From a checkpoint of a small mixture-of-experts model trained on Wikipedia: 96 SwiGLU neurons an expert, a variant of Muon for the experts.
Below are experts of layer 10 (counted from 0) of a mixture-of-experts language model. Rows are named router (the router's row for the expert), down (a neuron's output weights, with its number) and show model dimensions 384-431. Each number is 128 + 24 x the weight over its row's rms, rounded and kept within 0 to 255. Numbers have three digits each.
After each expert's rows: a language model's description of what the expert responds to. This comes from a sample of Wikipedia text that the model never trained on.

# expert 6
router:121144131098115135155140150131101159147131163093132106107154125150128140144116133083115113143076091146142170156135137123137130137119114175143185
down0:114161124127123138102161173130129107129156165111172137159159150130108139105136158093188131137156122128118139130122134135153077129105097143156139
down1:104146110108150170128106103109108098169113126121134151111170125094189082124142089150168098126110146145106111108137126136094138158134153137115107
down2:103132139073106128121130120185136114122148150131108159108098134133115128143124109178169135146139128093150140098113134145141167108141125180114150
down3:107091152137089134142082121097102167145146160135131097147133098135114122136139129124176131141107105182123167126173099145140102155141137131079107
down4:134119136148123097121144132151169134121119118106133118107113112167101173111098128129121113143048123143106116130139145132083150118115137134126139
down5:130139145152106113165089169135103127096121163143056168143139139083122101109145117086155126126153157138098109146114132141127122125124152148144115
down6:130110122132135132149095092127131151069085153107144097127112135103121134165110100153133111083123115108128129118156141102104159152186115159135139
down7:164155125112111100166155148135157107164138134121117120123130176105097091100148104133134104121128126139117128130125147115115159178123102121128139
down8:191156101158152135175092098110138166137113171098118141148122121093149137133130136101162119101156092171138107143120160103130143135113111110165110
down9:118135094148074085103094112144096120133107116115133091127121111114131129111133147121119111125111071138110116086129153152140097111154131200130115
down10:138173173135122166142108169093138121142129108068134143134157083119124140132123145134122138093106158174117184168116119121128132119155083137132138
down11:162134113132117146100099110138149128130132148143103132124125127148129119111116137135130176099124118087132100105141147121118125153084164093161165
down12:149117149086129134115142087099095167130147195102116127097148143142140126111106135125159136106148156120146095126134125163126144167122088159133158
down13:147089147137139117113142127115116133115129111122102130127136134139127166105083188115141150102096172157112144084144105086139181132115128138135139
down14:156145109123168130093143138135111078122161117151143104139142144102119123173126117144140133108142131148113095091148123131106097090135085126143080
down15:154152150130136151123125095139121127161118161151129099143152104159136142129142112081140137157122135181108115109101085109120154100115118121163109
down16:112102141157149112110126090133096044132115169149150133144116118125108089143127116101101160118098103126151161138139088088147162168078115131128122
down17:114107112131144136095159103124145121107128147130115092140132158148118144127128093125146124081144137084103159134144154135140093092148142099092127
down18:121129112175144132121111108100111115095143116161103165148148137176121146114113125154123167156110090129133103090179158121144082111122132135126144
down19:103129113145163082159117121083152138124157141145181142173122095159105153096111110129152113141170107152128126104087112162105144071100151115115088
down20:090149108154135130155135149110118158147118127166136136163099125155185118145135152122162098144114113178124138182131076151076131143152137078158111
down21:143128137123076121156115117109162132135150118139148152131125173139126141138128040131106074088117169108132104133149132156110150133165157122135126
down22:122118117098134131164112122084125166105127149148141167103137120099118134137109094109163075119108142165140157150185146129108160145140109154145155
down23:154147140099110144125100119093152165111124085100143156120158111129094111118145123146143115136114104131101110122131127176092155138144153157144078
down24:122122139126132144136145080140157086159118164097140133152142140146094155112146119116187126080154105126120109117124115138104108121152170152133126
down25:103150136136119150143137136156109122119132111119065114120112116097105092145108126126125140133117089149096082168143123129082103098094150147128139
down26:109108090163130186110123151093139072152140119140153099134160164140100160141087132129128094119151128153154102116101138099160099121146123130121117
down27:142117153104131175130168190149124149100103088154117151098165112097133120104105160117121141108133138091157113087095066144144155164120083161143102
down28:115172155099104130152102091126132122114109122162174132123147111123117172098131154142144107149086093176122127101032161150116122150152181144152141
down29:128153173142123159116072136145149160155168096141136119137126151135159081146118166160115166126062075158120124129154159128098131142143111131110124
down30:155149096127139147152118100116129140133102186090118093184133175118146103159095112157122090119110119152120128120155169072107121123121174122094146
It responds to: Sentence subjects before a verb, mostly pronouns like he, she, they, it, who, which, plus nouns after The.

# expert 48
router:156131083162101174073098103119159140137127128148117108114157113139146116157110115109183100115151141147149120103077089167129168097142174142173110
down0:077138139109151117153172081109170070094082167141126135185089133134131137166122116137134140116111129094164137122144166102113110106148104128127116
down1:141164125108168132118129149154130159171136129091111093134145144145132137158145131117106101146144154130156100145121133137192129093101162112098139
down2:119147150123122145104106123083136131134098104139168128149140110111139127056130180138143150102170144168155168164119073128112156118130129134136130
down3:152123164116137076125177103165128140116154133147134084120115108097108114065126130143125129131082154080133139174137135161117122116140123160138124
down4:093103175144104141123125128148117098117134110123103143123122123114110156090104101125113136140127115142094108112120143148136155135109096084141088
down5:122132137128122132112173146126152123119099134127128117130137155122098145116128138108180109130151121082166133144148165109129093087094113125107146
down6:140134093146137108134088170146123139118154111187148119122117151164131105126128083142114134161149106100099096125123105141112141130139124142126117
down7:133138110111153074108166110098128149123135171144102110150097123134166175117156116143140139134102146112154151119138126119136134144150132104133098
down8:165109099142132104117115124140154112116099116145154096144133120106181174097112119107105136123088144116110126119148100110107163125102084149146158
down9:133150132138122134129164161135095112055172143145108141115103121154135119151121143128126137134091116096134124106130123106162098088127114093110115
down10:130115128126124110116143106158107076135117102123117143142134114125116143160141142133097118133155095152125098085180094103096142150149130137124139
down11:122175100158145155076100108080146139108097132144159181135140143139109138156108096117143122144093100129152080092134155107097146116129170138110110
down12:146110117116124087108140160146091116101121137125113113136088159165162173115147108136166143123141084137148132121157146095141132128172118143125129
down13:125155130139127121163136119178087120103164104159121116107154098141145144106109144114118162143050132173136111158123117113121150082124154117125114
down14:108085205128109155094090107141149124118129154124141153119147101108093135099124123129135140096149144131133114142137131139143115109130120095132115
down15:115155131126132104156126133104177090140107165123135128124142121062109126132134133091109117135169075100126094105124115101111111097132104113106149
down16:139136139111138079117102124148155140107129112138076136141073177126129153133104117133109157171126147134134150135113147151102108149126143109147126
down17:121133150114108105118118145119126105119119102141136154104082150165113144172069111133114120120077112171103152138163152118141144147104135177106121
down18:165085142164145157134120140085139122091148181151128115116120127109130091122098161112112131083119155094130128124134075135084137085127099111105133
down19:149116151142137128179117125140106124158089145143173084142150164106088137149110165095107111153182129139120131113153122144118109081117070137120096
down20:155121165076169140107101123112144130129102144082145123157156110158106157133124186172142113165134128149165120129145167156102129077144121143051143
down21:132090150091112129100151120113122098138172184146147139169133122129136101130126106147135105104162114120146092116112077085135156123147125113167132
down22:112119165127146136161091161119124121127152129137127144090131130171147105080133152095163102143144134123156122156158141128105080161115113137142176
down23:118140107122118114091146082135099151107106152111155139126119129176120139163147129117121099133116090116146121118131126114094168122103110150110083
down24:122109160128135121115121124132134138171155109155105159089127129115166124142130138112117105142145132165172118085133125180144131149063116145102121
down25:118107165125150130128080112153103119134118173144171157194143144166191104112131112113135099170152090128145126162104145136160095152123125128124104
down26:117139117115134128152177087099148153112151138130122131110108102147103133151130134127139127096110155134115116145121144113129103110087124148134134
down27:139132134163128090109138178107137127107157121125151128094102118069127102123085143136146130144056100138140100108156120179141155152083117133149091
down28:130128152046135132124123154116155096082133108095133120112122088149117119129118123154088129146125118137153067122103122144132136115157139172106114
down29:135142158113056132157081095197120143098135152127100114113109126154084113118119052140091129112122081161099114093128119117147148121136132110052158
down30:128106144103109140100136122137136152124130114160150085137128115139104094126090121137098120115149172149098128121153092088143163110160117167141121
It responds to: Head nouns for buildings, organizations and roles after the or a, e.g. railway station, School, House, President, squad.

# expert 35
router:131101169138132131153161143145115127098121097139145149143104136117187112100163140123160115127107148159125126116142136172148146142136139138134140
down0:167112161135117145097141127124096103151161091129118096146145125136103121128129099144097129117093133104115107131078136106185173119169184126165087
down1:083115155128136097133103099150071129116084129142145128115122140159161135109084097139161094149148139100126162139113132084139140120135157144141113
down2:157085134111153120100143124108120109129122136074169158108140106138117078100124114144101109136101139169082129145142158117125146117129125133120092
down3:138110141122142130128124080147151109162101155145110152113178079150125127117124130119161124163125137105141130132132132144068123105116080121155145
down4:130140118174115118157143119133103128093156140104122137135107118132156134149103116120121109139100132136128185118123126126156096174175155091163151
down5:135169107121122144094110124096130122077121124150171112120130142130132135124170145161127110090111129100081154075102086139117145125152124154147106
down6:087103149125110100147126113180142158120129146133135125160069116107142144125134135125111121109104095151147103143145115147111137131143133139147100
down7:155106117114101112160136097084149148168104174121107101113141136117145146144104142159111115116180157137117143150115093133124136125165152118143146
down8:117094123133160149132133093131130143095121139127143190137061164107100128109101104136162146134129151171118126132134087134135147120100148124122105
down9:157116128119136117125131150111153143155140130125106168147080116157130135117130099121110105117114107158157146087089116151163098171118129098108145
down10:121139101101145122105142093109072104118115140104140138176115184136129067106101120131104143154123101119097146117097134166134129166107140161109072
down11:136095139099112149109127111135113124110155074138116108133120079159126113110125124127133158101174109109112126102127147111146141126100143147130100
down12:085150135162135149148132131092163128131122109098168137158144147137155120148138093108163116141107108109144074153160115097144170156183121155172119
down13:123104129137164166156131101129133108106135122054109143126140152136133107140117132148121102078142122140098087126173125123118158106146118122141185
down14:091110146098149118102127122105128148137147118147164148169121086117170112133099145116148137108126114165104104083110083141102146141137141166164133
down15:123156135149139112109144102131179146103124147078099140138109168136140109127137156119108146126146087086147107142115191095100144112127130125137143
down16:115142138191145139131117148160114095156100106183119128134180154141111115104133111159122151132110123116083120125128138113116117149155121130146075
down17:167109134107142122138115160134131143127126113122155113164147120123155104111187103123118087153139166132182120134130112156108099090121142156165115
down18:118125145125110124112147086170156141168117194144167149169180121123141117152174109156114119160150171122143162110133126143093173160131130161133106
down19:165098151158111141172115120143153132090130135143135106131122107097120100147129120137128116114118112148130124107135136118109138133108112138144070
down20:091115123141140101103102081185141104158112192102143102165105112129132117142099146160194119115135129116152096139102105111108125096140156202140152
down21:128113094084113161177130138120142098077109108140167127153162168123137089098147102147118126092146128165094150133093095115109103085179206128101097
down22:094108135140133138158173100129126105162133124125126133106096135089123096127110117161127088130118133068141069134126157112134106099121113100129151
down23:129187139153129109099092129114128088138107118113109155179123144130125165170148126098164128096114117108120171139077136112143116192114112138192145
down24:146167154120126137128151190113133115112143164111136140120150099081138139139095081150135096147108124146143133108082098092137146125095126180094119
down25:177093113119122108141117162137116135133091141149120089109093137100147133166108132149169105113118123131129136173148070118138093106091159138090109
down26:120142145130128160160135157125123188158111112123125139108114121133102120127151113121143090133122149150116141123166093160108083131101121105144120
down27:137120128091153102128139133131164164115138125129116133105129084119145095106111145133142182138183104141151118133134149130132155131138123131161151
down28:129114149159098104117162140116091149085149143123150121129095102149140130102135159100096128118151137138146097098165141103136160136054068118116127
down29:130115089145112090107105098089177137143087108130151129127153159056123123102137131176102126153144091130136131107157101119121136129112132111151136
down30:118133128123173133120116108135137139128133142159121121097102139146114135122121122086093091115085139163141120110080172107111085152129124128131149
It responds to: Units, commas and dashes in sports and election statistics, such as yards, points, matches, minutes, votes, and win–loss records.

# expert 42
router:122150195140084157135137114126163129127126133167115090085156142099111170114156102167150148116117108155078082164073093143117114122163167112141161
down0:159138135123107112155151161165104103124110158101132151132133112153165164081125142108134091096134157120139095155098137181146086160104103086128131
down1:095156114123144139124119159163098161134106141148156164128115141142175137085078123105096166144120177134103109156156135154182131147082099072114117
down2:098111145121150131104110081139120102142114108091114110128119146163132129148120102170121086102104161157161078141140167136113148080140109110121121
down3:110135112136117085130158125127127182137123058152156129109124101115148126124110106105145113160099148110136162119096081140116103142137118136116112
down4:126139109143122111098137119140138121169110150079134123168168145120141114139131213120119118210114147128092131110132078132127135130129141134101137
down5:089111101099146147143122127132122112141126115133132179110114118136159123131143165144134139110130111161123112118135095164135118111164089100125122
down6:141149138156136145151146128173113138149122119137142148176130118121148163142099112126140149122118046111122111110133123149130110150126070122136170
down7:175113128100111114135100092132143119128147154128125131101127114099170136117107137147081093105130130145138094109108112143142171135126137154135118
down8:130092152135114096160115140137136125147125163130157080110149121118151143119178170082106142162100089104085125124169120111153122137166132140138134
down9:123143159100178183105136138148128124125097131153110128131135122120161081135131122164118113133117164122136125108137107160115097149106153151126147
down10:146142099092128129123100108120162159093139135134117138137116103091155115117126125143171176134126132117127137127094091148164125140154143122143170
down11:127127151142085113117106092096131116135114131106086147113113140111139133116153166104075122131184145159129106118085098136112149169151124110160111
down12:148091110134106075161112156113107148114133065115116128154129128163130115133150095167143153146131174155154184088134101100148132088127129124121147
down13:136130110109137137127128161117149129079138145145159121154093116159163106115154139139097137116143125117153145092137161131155120107141145165163138
down14:096117110107138125137145115083099134117141126144127102114092101140130087093113138087100140118132128092097151148126150166077113148147150099125125
down15:153163138129127096172144171149125121119117142101182103130093112119086157101137092132113106121151139187091120135103117131112136120085132126139137
down16:141136147137129109145144139173166116146115088139101128134086117148142100120149104126165140147109118073127125090122132129140087124110095121120099
down17:107065154142133134192099149123143124143122139127102075122153169137134116111105100157142120122167158124131115098086152167112123113160089105127127
down18:151099152114098173117114105131160090167116131115141118132090107138083182136108119165149166089141107160124140122108144119127157155160107162149172
down19:121131105080136141132162111114085152169130118124133123117168154101109136122146125133138143156144100091085113082148105087119112158147115087111123
down20:081103109135109112152114174082099136098130117136123097171133099090093130156109140133167126106077121128140095117157141125124118159136079122119148
down21:139135166100129153200110130147134109125102116110136106153127091145133118129150156147138147075119105100119157100096163104112079120119114158150134
down22:117131142142138123144132150099141126105149086112101115135113142166132148108152150111141085175154093128169065092134111152149113171142135122141115
down23:130104112063135145142114111113105110123103119106189158139129071119100158147125160127126157122127092149093143145144140131171164138104125115133131
down24:131148111135136107116114062089125112134131125108156145133113146129146154141106109137135129115098108131150079150106148101135119131144153122130180
down25:130119144088115159136152133117147101150099115150166128116119166113087096132155121116138093102140128139168100085115136150075128082185164093112090
down26:122116135123151104095131083141151151112150102141159126164161133123173118116096131134130084120094115135111129100164080116165138157097119135107114
down27:119150125125105106137119112133106089157110093074098121143115094143111118126135165138168139186120112133142159134119109119140118132141112140120115
down28:150143116102090102145132176115166107105116165127090104129100124120101189129127141108142160170119111120106162105099128147123127131136127116157170
down29:107126110132150159119129117119140122133126145148112171140130152095096117099116112124144155085141102074121119104070107118126118117128197144129117
down30:157116109124134123140098155102154125145106133121113120084162121116130115148141168114129104104149147129072098111089133125064129119138098140090176
It responds to: Nationality and occupation words in opening biography lines, e.g. Romanian footballer, English chess grandmaster, American politician, actress.

# expert 7
router:111103093128109145092087101130124137095096174125126158100173144208156108151083157116136123112091136106103102088100166088129142119137100166154126
down0:135138172141113141116147110123125104146117097093089124128150099129091138127132127113150148125084149148139146125123101146124159082105128127093180
down1:138135172128098150200090131113129163139128116137122095114108113113135134152135105131109130089107156134146156196116071113109123168091149146099129
down2:161126127150066154125133128146143135143142076080097114120075166125159176151146119095103181158132156134097138138121148117078122115124186152120128
down3:111148123128171121145106140137121081144124171111146083138126102124125094160124128137072117153122143135133134181167129130130154071123134156124167
down4:114090137107142152117134108147127147139134137125136175115116139124111131135121133100134137136171118141137130143085144176130133144099131134128101
down5:121105125111148108115123106119147182131126133124102080128128147095107116163153114138115141082175128101164104089132096151148173065100102113127152
down6:150101145141101113112123145151093178125144070138081148137165142139173128134120123121124095153108127132125133161097131168150118145096136144156132
down7:111121118175132109107116115098098133163146123152142112141121152115101143064123112161128112136106090171154155152141123111143121118097153122159154
down8:137114165103122175104124128139071140095107171119115166133174126151131174194081115146090138085136178131122120142124132152161163094156134130092151
down9:160134145127115117128120139081126107152107112120171124142108122145114101144180123118152130073105115139126131129122118139115119181151140147172124
down10:111157116129169082117087137168105136097103100109189133156118148117136143115164132136132198180138156140134124143119123099110130102130128165126096
down11:124146122110136127172116130126154160123113089086098133138145126167158131112122135142139136143137095135128171149128145137120108114111140126156100
down12:127151124131101126123107140129101195085137162117126101114131159110204121154141110135106074129145141157087151101126131092125124119122121114194126
down13:154151165127097128125099137091135116097137157107089126099150081106124115083107140087119191157106143118148109105138101162103084094135123142158109
down14:148127120163111124130114123114143124146152138111104215116091121114173158138141149128153127093181111098107150128155149187122130095129137143163121
down15:118135137121122116103166110141146148122108124150111104147113140146113115126180115120135100131135078136155152092103111190155114145076124097149119
down16:125140167140123128138160147153163119167116104112136098135119128133128115087083104116121100122128155107156116150089129104115140166133158157115163
down17:125141114114122167143074140105087110145083120139121132163132149134175140124115125104124128093133103137136152113127108121115137118109138157154210
down18:099158151097134104158137097123128163146134126112104209137152121130128190136143106131144159109134164097133087140109128130154133114143155133142102
down19:182119147133134143122094096125107112133196114134118156100090103142128141149090079160132114120143100141126192162122095097149144156111157136146133
down20:127133139175147137131118167144125077121118084110097097142081160121156075135101151100107112119089189131096138132181113094152133124150102194095125
down21:151120148126107143131105121116117147133112107126094132123159122127153119117141132112114120141106099101144148093137135135123131183117148157168129
down22:141106120133101122165112111121151120151102184148099106087154166148122104149158121119109161120130094147121106153149126121138114152119119123122126
down23:182154156130169137117158176122135122099122141131113122102116161148160106167184150143119160116132164069121119148161120128126143112146118126135151
down24:131138192142108146121144150138097148118145117130127124096107151145120098117138126096178124133162124147116130126085112139109099132114113139112147
down25:140094128091175141111153144144131147156104112143131070151105151140129144128142168098099157177151120136155135144123106135140169155174123118131127
down26:141156126125135121157078143119108104107104158096134102118098131067090124102104140143076097107173159098122128140101105056090119125140123118133123
down27:135093156102097125138151112144164123138138110153159139145048112136113146127123121143129077175155136110152117116111122139122126126131161111126142
down28:096119131100154140092121148155125121129136149122136152112109136121136106131099096119108133163121147145106103095109133143131127119147102127128141
down29:130141098098169093126121137123148128122114158157098137099119135154118117142145126126113078090114188136101160126147113146110137125111146157133115
down30:155114143174080146136119130143113108098151145099134123162203136120176108082096125132137146059131152117133129151131116096119109136103115125179141
It responds to: Values ending a line in infoboxes and lists, such as places (Quebec, Alberta), coordinates, line breaks, plus past-tense auxiliaries like was, had, would.

# expert 24
router:102156150129130155126114131107139105139147176110127104158113152104093152148086143147138098082170131117136101177150144140137170140107127128114084
down0:167115107199175124153180146077101125139167102135117102126129100127128103171162147126114123114107141091172090129103123116056144135109073145127118
down1:090096125160138126165109113112131102134097171136165115103160169177129124113116130142164108161132138148086146101167121112139116138170122173125096
down2:154109083126164130138139172096083111113101140138112104161165099111132101157147103104121134142126170170113137123165137162190109150134140110144138
down3:110146109131115126125107118110103168145168140176169167166152139110099122151180113140103134123147168190146133117142130114089090169138153073112109
down4:122123105112108141126130139116138090135165162104097160134173128128088083078113069089068136130176076165143111134147104133094126122097134138114120
down5:147113113097117093142155100086158119124121149151142123126146137136088131135109142144162141110153112144152137096099115143158113039131156111109086
down6:145136124072131124102128082100103112120112105118131134119113122127116100103134128112155167095093126115127087123116106118134155107102139153140154
down7:161138084117138115125101104117159119198118112153133155143134191093132149105142130110075115132163118136134122102104126174167157154142140135104130
down8:104116165176117123078094124095128133119129107137140111134104087090146113171132125093113113091154091118162174137174109128115077167100103114130167
down9:124108141129152138166099097157157151099139101079142100153105150125114166077167122130120145102073137134104125141140131143129138101114152145152121
down10:065150148135165099123099121151151137115120109134126162135100105092156165139131094116133101141092156126129098088122151136079148130132100131104123
down11:107126133147119148169129141117141116115141147096128139152171103152146148157095121116117129071118140133162146172135118123149132077135139090126140
down12:064135118163126083141117129150144133115112144095138146147138124166128130114133171126157116109118153153111107133143128110123157143104112135135174
down13:129103133127170124097163132065103135094101133156119119092166166108082143135124082154130141122091142154133158160124129149112123118136144153103115
down14:152122139104127134133148147171100155131120184113120127124140151130136121155142160079128128123173108103124131186096111138101100127121111150092103
down15:121154112040142134117131104122089158140090079137164084134121136169145143136173150108123113116120142109124110106105114114132155158129124182090099
down16:098087122114105117116117103124123147118136117153147101148116128114073118131145147100158150108120112129131109155136153146151109129111164142127151
down17:122117118121144138113121166097135113146162166178144157117118135133115121082128131151163111153122125167147109144120130148144093132127124081066154
down18:127116097118140124169129160051133115148153107140138147121127120122140135065110113135158123090168133149126115122085159120133165113152160143125132
down19:110140140149155110122147109105135113159145086095167130181129096092116129146103156097097135100141133117127138087059092107110100135177155119123093
down20:144134117172102148130093122107093116168156093096148121114113137146132101134144105145114127078130152151141146140092097135151148114130149149081094
down21:116067155094138088146121176128125154146107164120066150116117160139150149127131136179124151125147130130129173076145106126156104138131130101133144
down22:159118130144125145108146118110106134135126094172078149136136111140120118074099154155157130108134165115155102115158123111159162127145116127146164
down23:161159097127088160143099093096148163093122149136114103096131122128155136186124117115098123095140153122120109141126144141121133131145073100112130
down24:144081118179084134128190142131159121126123129102171112116139153084067104111115137126123125066140146125102106150121114124086160171151108136149146
down25:120137181113110096139111108128104161102109170116117113144093100158160160095129127143125158142111121181156129139112150113114122137143118144124108
down26:122125121172156141119136109122112150169096110139183125118135103134124151152077095078083106105131109118134107075150134150135119134131158083148152
down27:165152139100104152151111077120131164114149129163123123082136124116122170106109153158164146174120167108154110118117091119136150132096126098120128
down28:114134143127183129136126132163141148092132111148141085170156116099134150103120080112101132167134104151085150133166145099134085123158122130092107
down29:100138124103098162107149104160180165129147175158132111108110139129079174174115141120127138140141115112149128095145150122099122146072149112060143
down30:130159088129128126073114137096102081186125129103126115145139156107177142107098159105119162120163106143143141137131091097163144136123107096111165
It responds to: Abstract or topic nouns and word stems, often in section headings or after the, e.g. History, Writing, transmission, University, virtue.

# expert 23
router:147131126149124126146132160110156132116127162107113110100168153106120162159164146144144109111117104152166162127098147156140164164153143153160099
down0:121098101138131112160076129124141174121119091110137183110100134156211155120103126126048109164139149086122093108122141127165124147124093126126109
down1:143115172160146118182094116171117127111121139109122095121113150095136119092103133104161128137144113156126097119146113114139127131066163121153164
down2:098137081154120171144146079149111144154108132123085129153148107121117075118119159132177120116150142104142102118106124116089119143143109150131121
down3:104128125118140103118132078113131148135129101114106135087150134142137130079143119150143149140133158116130161148095114142157171129116134131168129
down4:159099109123114081159130136122093119126117113146159121145133147153105128137120119079122107115158135087111167118171122145127151108130148099153104
down5:134115078105123130097129112090129146102143132112109108124161152097141111154105148107125139157078118132086153150160132175135109109155122110185136
down6:151122097106123108101115111112088069134141134131122090160109142163117122094123141151175109100140131125102173105126151134135119153148144132124105
down7:149115124083145091177096103161142106169145140200098144106118117156101162100143148132095131126121140158134167098143135105121205140113118123112130
down8:146135132161087121146134129123118119111127094151105121095123116142118117148096104149129173102121115165104147131123154111142156151168146134145121
down9:149125136147141127141095090091125134150143154113147162115151137103124129108161141148109097104141090126116147119129141135134156143133104169151125
down10:157130151110138097129161146114083152114094166162138127149116129161117119134090110099138118156149134117158087122158134125133081168143137084188190
down11:127220125112118118126107086139138163149155127129146110140103110140116137122129158174117143172137135137107163141131154121132169125103152123174155
down12:132130175132184107137096127137101108097120142095149119136137117171156127129154122127149131149136101149121101115153111095136137100106142175165126
down13:114125162111134131140120140142127110120111182088123136178122116158134096116104106097106125157105109122101155100106086113165108126180118128110142
down14:067158116116107126168137138160112099127153140184156090124120131101151171114113138153090123130100146138083149158117143175090163078123139161167116
down15:135096112094136130112096096081139125099158150055131109150102135171145126156120087094127154114124101107140126112119178109121092108146076104106106
down16:165125132126127117146159137151120154155149118117151162122110156089118116110110136123130126124060133139101126170141136115143124096138119106081102
down17:122117117142105112128120157142132114155181120161111117111098078105188131121177101159079107104124109123154181123151126119103118146097109111137108
down18:102133142187115111108114096151111145128128106148138090119121205123126157151134105143161109107158103131124177110122064145141127096132122136105129
down19:144114133145103137101109139140138111126088106099153141090104113124165135096130159158153163118072144119094152131127133096158124169132106167095143
down20:127096104147113112122109142101175122144191131139109136098105091126157123090130111116136122118140103090137110116155111130121179125104143097189118
down21:075099131131133154145120105106118116118111143134102129156111106143148110126098094114126132128133160148169111152166096143106087133116159157151113
down22:178126130125098124120114110113119144178110077166066115133155128165120109129145150127160154104149137087133134131125103129094121121151151105157144
down23:101098108099129092161156136134154122118111170105119152109144133101136176132112151142131154114130092121147167094119154161103155130153194086153127
down24:129154093116143141111111098119109105094101131145110129112123128116114110133102108128107153182132108119118117139130127079118103126098153129145107
down25:107145138130142130124114128162111128133130125151157145114117117148115160151126136096166127113128173135105119129122164147095184121164149113081162
down26:133132129123091130136158134101145115119142131132141114101157155119139149100152113113105172120126119131126157128140090189152114145101108115099131
down27:145134137104113126101119110108153135111151122113112147142156090140096102164115174104161143132136125113147117106112171131138139110127121138155144
down28:114137165140146141122158078104083157135189103118137118138148123163162124126143125094111102106105146124085148103123127096110142115153174150088126
down29:083181144128096144107115152141081149128118112096125085135140095129135147136105142144137130101146078129114097171097092142097113116131141144179101
down30:126126153132125105144134104127135093100138127115117151172166125138131080134127111127103155112168117139142107111141146121144151105100154121155126
It responds to: First pieces of content words after and, the or of, often single letters or stems like b, f, social, hand, psych.

# expert 49
router:077175081136117124124143157114089108132135146125117133165138157127163102146133160154110147155119119089069105134080100132127131115127144126130112
down0:121135124113120174148092132115132079148142118131133164133119116139153126155153145149110145139162112097147142138123144114123116163113133141131120
down1:115128107119106152136112145117150102125093145179126114125163104137117097128098091133141116074167133090090087127124148104149105124177145128107167
down2:124126092141123095105133143160133125138142126149105164144119136122092179187150163135114104147159111124127122114109119090164123130137127109102113
down3:094120139144109092090140163141116088125139177105152142056134112102126131147137149097112124170126127142118139179121109125087094107082140144123112
down4:090134111156173105126096129114109100140103135137069101105129183128093134088106198133128104112107140155143131101167141149122196117165128149128126
down5:182091153157130092132134097093111111123141098131150116122131151130106107123146157125126124103136091123132123127122146168102123150093132125145084
down6:120156112128098138134101129158146153106151149142129103124149186117117131080136098138174129127090137092137119098084128153138147100104141168122162
down7:121115136122121139140142178154132098102146128136124196133159148129143109126145125138074120092125138134145122146127099148140094145128087143135150
down8:112163170141098131086187155123170124092133133092099121151140131174210121135120090145143098081118120133111146128149141056134107161155119108149107
down9:113166095138125141134099129139152109113166158120147150121139157108131144132130121114078138143091098129127122136125155081142131088114108109143134
down10:073150132140176097077134143133164143135123092074140165104156125166146123108140142141121175162110128145147122126154143111142154136118148111126110
down11:159133129123143186173136104138126090141141162158100140134142158137088140085124171119156092129122151101093108137110133112170100098132079103121114
down12:131134127115130116155122134168072123107152104142096120099110116128157106140109142168152139151119114140132141139111109137104127093121125146103128
down13:125122101075110112153165099115097150135115130166128136170126034122118112175124121090146132128126107127152132128149105128127101133189132107108156
down14:179100120113128130137117102100148145155079144132133108135126136139175146120101131092130152121178159140115101106137134150135136107142075149133164
down15:128142103095151103160120141139144125067172159099139095095120113150142090136125148111109127129124124124133129128104089122138154089127122136147138
down16:130123128102118125128114123117096176158125143150166132100131130126140130142112135102145166087132149099102167106128135159100143100150131132119115
down17:108110136098130126109121128140130143110144147106118142088148098058121100121181075134162099091118127136139153131101105143118115095109115109125141
down18:114118134132130130098129139159154102096146140126157135146104155123127121121138139077150100098122178124115089181092120136136111095102154138175106
down19:115110140149100095116119117075137114131121153092079112109122116123192157088152116119117145128156102108125136175129172115127177158132097125191129
down20:125124101132113160149125107125140097156138105154076108163136134125085131158137104101113141101144151046103124118112090120172143130118093130125155
down21:108121161108145091101127134164163112116120148108129131089143203136104116105120114129126093107144131113112106160108137087093143119094122149165150
down22:095130116122142145163131107116096098127092150142121107075138146122082147099164096141105125106139177151103127113128113107109091112112135136120207
down23:116097134127100144135169084133144124138163121116101101118154109110163148109121129094139140150081144136090137102111119160139130107124116143112154
down24:130103133126163153106099090089143122103141127117160077123120132141128162101133158104099116104130149129113097127083130147131101119111103136121111
down25:126126139090063117155141111126098115138127129149127068129117088156141110137181133083106149176085123128107174120172119099099118136103147128138077
down26:147161126128137089109101144103141121093154164132108124096156124169101136150120109111091116124134139164123124109111123133125126115139142100124138
down27:169135103160122147115131106091112122112117155129126156123156134151156128100085140140098076100105139132105141155148166125124177114134104104124120
down28:135085173136158144137143143153145124147147124132131134131108116120105138136133144124137153103170162129150152133136173110116132121134123166118100
down29:118155111153125122174099129091123151121142144138096111121137107118162096127123099113128144156107160098073096131157146159101096122106129115144137
down30:068158125120126161090140156156150150103161084089158115094117151110128158142165139145130128111120088160087141113069121141098115127135118143156118
It responds to: Middle and end pieces of Latin species names in taxonomic lists, like -ensis, -idae, paryp-hes, plus percentages in vote tables.